Below are experts of layer 8 (counted from 0) of a mixture-of-experts language model. Rows are named router (the router's row for the expert), gate (a neuron's input weights, with its number), up (a neuron's input weights, with its number), down (a neuron's output weights, with its number) and show model dimensions 336-447. Each number is 50 + 10 x the weight over its row's rms, rounded and kept within 0 to 99.
After each expert's rows: "comes after" lists some tokens at least twice as common just before its tokens as in all text; "raises" lists some tokens whose logits its average output raises strongly, later layers aside. This comes from a sample of Wikipedia text that the model never trained on. Tokens count by the router's weight.

# expert 29
router:43 54 54 45 49 56 57 38 45 44 51 45 55 62 32 65 51 57 56 33 48 62 36 41 51 46 52 64 55 53 40 46 69 36 36 42 38 54 64 45 59 39 54 70 52 30 44 48 61 28 47 61 30 51 56 40 60 57 57 50 25 38 37 44 35 57 43 42 39 65 51 26 28 64 50 43 62 64 56 45 55 42 45 31 28 54 46 49 49 52 57 45 39 44 45 54 64 50 34 57 44 42 53 64 41 61 62 43 40 45 45 59
gate0:55 57 58 52 42 56 63 35 51 47 55 63 77 47 49 69 40 40 43 55 59 50 23 61 64 49 50 46 42 62 40 42 58 56 39 61 66 65 56 40 38 52 45 50 68 28 45 58 39 37 47 55 43 49 45 35 55 55 25 31 67 56 44 62 37 49 55 60 36 54 58 53 38 55 50 32 45 68 45 53 42 34 65 56 38 68 54 47 35 46 40 41 62 35 53 48 49 40 52 55 50 32 41 54 32 60 61 39 47 38 61 63
up0:57 47 61 33 47 59 56 68 54 59 66 50 39 33 69 49 61 52 45 65 38 55 51 55 43 52 26 45 68 59 53 62 48 49 50 41 39 31 46 58 49 40 56 59 54 49 49 54 42 36 48 50 57 55 38 57 52 43 70 36 39 61 42 61 35 53 62 28 47 41 57 51 45 44 60 34 62 54 57 42 46 58 46 58 54 31 49 63 49 35 36 52 38 42 22 54 74 30 60 66 62 62 60 61 56 41 50 52 35 44 57 67
down0:55 43 65 69 47 52 46 46 43 52 69 46 38 42 35 36 46 48 40 41 48 43 31 54 44 37 42 53 56 48 53 51 48 57 43 29 49 61 60 63 58 51 46 69 38 67 20 33 72 50 44 48 50 64 57 49 65 52 35 54 54 49 25 56 61 54 38 45 41 49 59 51 44 45 56 43 38 40 62 48 56 54 45 53 57 43 55 41 55 42 47 37 32 33 54 54 58 43 47 57 36 54 66 58 49 65 54 52 39 59 43 42
comes after: " |", ",", "-", ".", "|", " and"
raises: " he", " a", " the", " they", " long", " an"

# expert 1
router:52 49 46 49 36 44 55 29 53 41 53 32 65 53 36 67 52 52 40 37 31 53 38 65 43 44 62 55 58 55 54 46 75 39 40 49 46 55 55 57 66 29 67 54 41 19 51 57 50 48 49 66 55 56 46 44 54 59 52 55 43 44 51 53 45 59 47 39 43 38 65 49 35 55 54 42 57 57 57 35 41 58 53 51 42 54 43 38 36 54 70 27 41 58 67 64 65 53 35 46 33 40 36 65 41 55 58 45 58 39 53 53
gate0:49 60 51 72 38 54 42 56 46 44 38 55 48 49 50 50 55 36 29 62 64 63 57 49 71 60 74 52 47 48 46 57 52 36 50 41 42 44 41 43 48 60 55 53 44 41 46 56 29 46 41 57 55 65 53 42 30 52 38 48 64 35 57 48 48 44 52 30 65 51 45 44 52 60 43 47 56 38 44 44 52 60 48 45 44 64 35 69 51 35 57 54 49 38 56 57 38 45 47 53 41 52 48 57 53 44 57 60 63 34 73 56
up0:66 73 40 36 40 67 54 58 68 66 57 37 52 52 42 51 38 49 55 48 47 51 60 38 66 57 55 49 50 57 59 64 72 64 54 37 49 53 48 46 31 59 39 51 55 58 55 56 49 51 62 45 51 62 55 61 52 48 71 45 54 51 69 45 51 32 48 42 32 32 55 50 60 56 62 38 57 39 40 40 38 60 44 30 38 54 46 35 52 28 51 63 60 49 43 52 45 53 39 62 44 45 53 68 57 35 58 61 35 57 46 44
down0:54 38 62 39 46 45 53 38 73 65 66 42 53 52 45 42 48 38 56 56 47 50 44 47 56 38 52 40 58 48 46 54 50 42 55 60 60 62 37 55 43 58 30 47 58 58 67 45 30 57 37 50 39 41 58 53 44 52 60 56 50 34 37 64 53 59 44 56 43 35 66 38 53 35 51 48 38 43 44 54 52 52 52 66 34 52 56 63 61 45 26 71 54 41 45 46 53 53 45 44 35 49 41 57 58 46 33 50 45 48 29 49
comes after: "\n", "---|---|---|---|", " non", " co", " Al", " United"
raises: "U", " Executive", "K", " lead"

# expert 15
router:44 50 43 65 37 50 56 29 57 50 68 46 53 40 47 64 67 46 42 40 40 66 33 56 51 24 52 63 54 51 62 41 56 32 51 48 47 56 61 55 56 46 49 52 64 20 65 48 54 43 46 77 43 42 41 44 49 70 62 56 44 55 40 46 49 70 55 43 48 46 60 46 36 52 55 48 54 64 52 55 50 50 47 52 36 54 52 57 58 45 49 55 42 52 52 40 64 45 42 57 41 22 41 54 58 44 67 52 35 51 45 47
gate0:67 52 47 73 38 47 40 54 55 23 57 71 63 43 54 54 61 56 50 35 59 36 41 66 38 50 51 56 37 41 50 36 53 35 60 43 41 34 66 51 49 36 37 65 58 52 59 51 45 42 51 53 74 33 56 47 41 51 53 51 56 44 37 37 21 60 41 42 54 67 55 47 58 45 57 39 57 36 35 73 59 53 60 61 49 44 56 72 28 41 50 65 34 58 48 43 42 48 52 42 53 52 47 44 48 51 62 58 54 48 51 67
up0:29 60 56 49 56 49 41 42 62 33 50 54 49 46 40 65 41 51 52 66 48 51 36 52 44 46 49 44 37 49 40 36 38 32 49 34 60 71 57 28 56 55 60 41 54 47 20 49 44 47 51 64 44 55 47 50 52 51 55 52 48 59 44 59 51 50 48 44 43 45 39 33 59 64 54 53 40 49 54 48 31 55 46 46 50 44 50 58 28 42 29 51 42 46 50 38 46 53 46 51 45 46 56 46 24 49 41 41 36 67 53 63
down0:36 57 43 49 54 44 54 47 43 36 49 41 52 43 55 44 47 51 42 57 42 52 44 64 46 50 57 58 44 51 48 44 56 56 63 42 47 43 63 45 60 41 53 58 60 19 28 42 49 43 53 55 35 13 38 39 58 54 48 46 46 43 34 46 50 49 53 37 70 46 64 52 44 53 44 60 37 59 28 50 53 58 55 20 56 44 61 42 38 41 45 47 43 56 59 53 48 60 38 57 39 42 50 53 70 51 46 53 16 51 53 49
comes after: "\n", "==", ".", "===", " ==", " ="
raises: "\n", "The", " |", "In", ";", "This"

# expert 27
router:36 54 27 36 50 48 56 41 36 40 53 69 61 42 45 53 51 62 52 33 49 62 44 40 43 38 65 65 65 45 46 45 67 52 38 46 48 45 49 48 51 37 50 62 53 19 45 55 57 57 47 65 41 63 61 43 48 51 57 62 35 41 38 49 49 57 51 20 48 50 56 38 34 46 41 54 58 50 50 42 54 50 44 32 42 39 47 44 59 73 63 53 44 57 44 61 52 51 41 63 47 26 40 55 59 55 56 64 34 43 66 54
gate0:58 44 63 46 49 51 39 61 34 50 54 52 43 74 51 45 39 47 42 42 50 45 61 32 46 38 65 66 38 50 33 67 47 42 44 37 53 50 43 53 51 42 54 58 64 47 52 31 66 41 51 51 53 50 40 33 63 57 45 40 31 44 65 40 50 48 68 52 35 54 30 18 55 63 66 68 40 49 56 29 53 57 53 42 51 47 35 39 64 53 74 57 59 52 52 48 52 39 65 58 51 61 71 66 55 34 55 43 57 51 50 47
up0:52 60 68 59 48 62 44 59 58 49 41 47 50 36 36 67 49 32 31 50 43 43 48 47 45 52 55 36 47 43 76 37 53 44 59 64 53 58 53 27 50 65 76 31 35 55 51 56 34 46 56 70 34 51 39 56 37 54 41 57 68 73 47 41 37 48 42 57 61 54 60 65 39 54 43 45 63 52 44 49 45 51 50 46 51 51 43 65 48 50 25 21 58 50 61 57 48 50 32 37 41 37 36 51 63 66 41 47 51 59 55 71
down0:72 49 64 59 37 55 48 42 50 54 68 42 46 65 46 61 66 58 71 46 52 67 65 39 39 41 64 62 42 53 41 35 45 58 52 38 48 40 66 60 45 62 77 42 53 35 32 40 37 68 48 43 44 46 56 51 71 49 53 42 54 45 51 44 69 39 47 58 46 50 52 55 38 44 44 45 40 30 44 51 46 48 67 56 53 49 34 49 64 49 47 36 41 49 24 47 44 63 28 64 39 47 64 64 32 55 44 42 51 38 47 54
comes after: "-", "\n", "|", " |", ":", " a"
raises: ":", " and", " ", ",", " but", " in"

# expert 19
router:66 51 58 43 42 47 45 38 31 35 51 34 56 49 43 61 45 45 34 42 37 63 51 42 35 51 57 69 62 49 45 44 69 48 38 48 47 59 57 64 64 42 46 53 51 28 51 58 59 27 60 75 46 51 50 39 55 55 64 45 37 66 45 46 35 61 52 46 56 49 61 42 36 66 48 61 57 67 51 35 56 66 47 44 42 55 45 50 54 51 55 45 43 47 50 50 68 39 38 48 41 41 44 57 64 64 53 49 47 52 57 42
gate0:44 35 33 58 50 54 58 48 64 53 41 62 61 58 53 47 43 59 34 48 48 53 41 60 45 65 47 53 50 30 67 44 48 53 63 64 41 57 42 68 51 58 52 59 45 38 41 52 52 38 46 43 46 54 41 47 55 40 48 48 38 68 62 49 42 38 58 51 38 45 38 35 47 57 57 50 48 69 72 39 43 60 26 59 44 66 48 50 30 35 76 40 50 54 47 23 32 41 44 50 54 62 51 85 39 52 60 58 51 46 61 57
up0:60 57 47 56 46 69 67 36 61 33 53 58 35 60 60 61 44 43 67 35 49 49 42 50 46 43 42 39 44 25 41 63 67 42 64 56 43 52 36 52 51 26 46 56 46 49 47 63 54 49 53 39 46 48 52 43 37 42 44 52 54 56 38 37 33 48 48 65 64 42 58 44 41 47 47 32 51 51 51 55 51 60 59 46 35 53 42 43 56 44 48 43 46 49 43 44 59 71 38 70 42 42 49 64 38 34 40 37 52 44 39 50
down0:43 49 61 66 41 52 68 52 88 44 52 37 37 60 55 48 60 50 49 48 37 55 45 53 49 45 46 48 50 47 58 24 61 53 61 64 61 43 50 44 55 69 27 47 38 49 61 66 30 31 26 48 44 52 46 57 52 48 55 47 54 53 61 49 59 59 31 47 42 62 45 52 49 62 51 43 53 53 56 46 53 57 46 71 47 41 32 47 40 52 44 58 67 27 37 48 44 39 46 47 35 59 57 43 59 33 49 71 50 48 34 43
comes after: " |", " ", " 0", " 1", " 2", ";"
raises: "\n", " —", "-", "|", ",", "===="

# expert 10
router:61 42 44 39 56 33 51 32 36 43 72 52 50 53 41 58 55 60 28 42 42 51 39 58 45 27 58 71 70 51 49 55 61 51 50 49 44 53 72 58 61 39 60 59 62 29 48 45 47 47 47 61 43 58 64 49 53 59 72 33 36 39 43 62 35 59 51 37 48 46 53 37 29 66 47 59 47 76 55 42 47 53 45 43 48 53 42 50 54 53 57 41 42 60 56 57 69 41 43 52 38 29 47 48 64 49 64 50 42 54 59 51
gate0:55 45 67 43 53 46 52 29 46 39 43 54 43 54 56 50 47 50 74 53 65 67 43 53 64 42 59 61 60 57 75 52 57 42 54 25 45 57 27 52 55 36 39 44 34 55 57 37 62 45 58 45 40 60 24 25 42 62 53 52 42 71 47 61 50 41 33 44 36 45 35 58 53 29 35 48 58 51 52 36 56 56 48 41 34 78 28 52 41 39 56 49 51 36 51 39 60 65 51 59 48 66 50 60 50 46 39 40 53 46 39 72
up0:55 54 54 54 52 58 29 35 40 28 59 56 26 39 49 59 51 47 81 49 49 49 60 65 46 41 59 58 64 46 40 57 55 61 53 33 28 59 34 42 52 58 28 50 36 50 61 37 57 43 71 47 57 57 49 53 40 61 30 59 45 39 38 55 37 40 47 42 40 47 35 66 47 42 34 41 70 51 79 56 52 39 58 35 35 49 44 44 47 27 36 50 38 41 69 51 54 59 54 59 50 39 58 58 63 45 56 42 40 40 69 74
down0:50 53 47 47 55 54 45 58 49 56 51 62 39 54 38 54 41 44 61 36 55 55 53 35 66 35 59 63 53 67 51 52 56 49 59 67 65 50 39 51 66 49 50 63 52 60 53 52 50 55 53 60 34 55 61 51 77 46 42 24 33 51 51 55 48 31 49 37 55 31 45 58 31 55 56 53 61 55 55 42 58 35 63 35 61 42 39 66 60 26 52 41 46 61 59 52 56 45 46 41 39 52 62 68 56 41 49 62 63 35 62 42
comes after: " in", " at", " of", " is", " to", " was"
raises: " a", " the", " one", "\n", " two"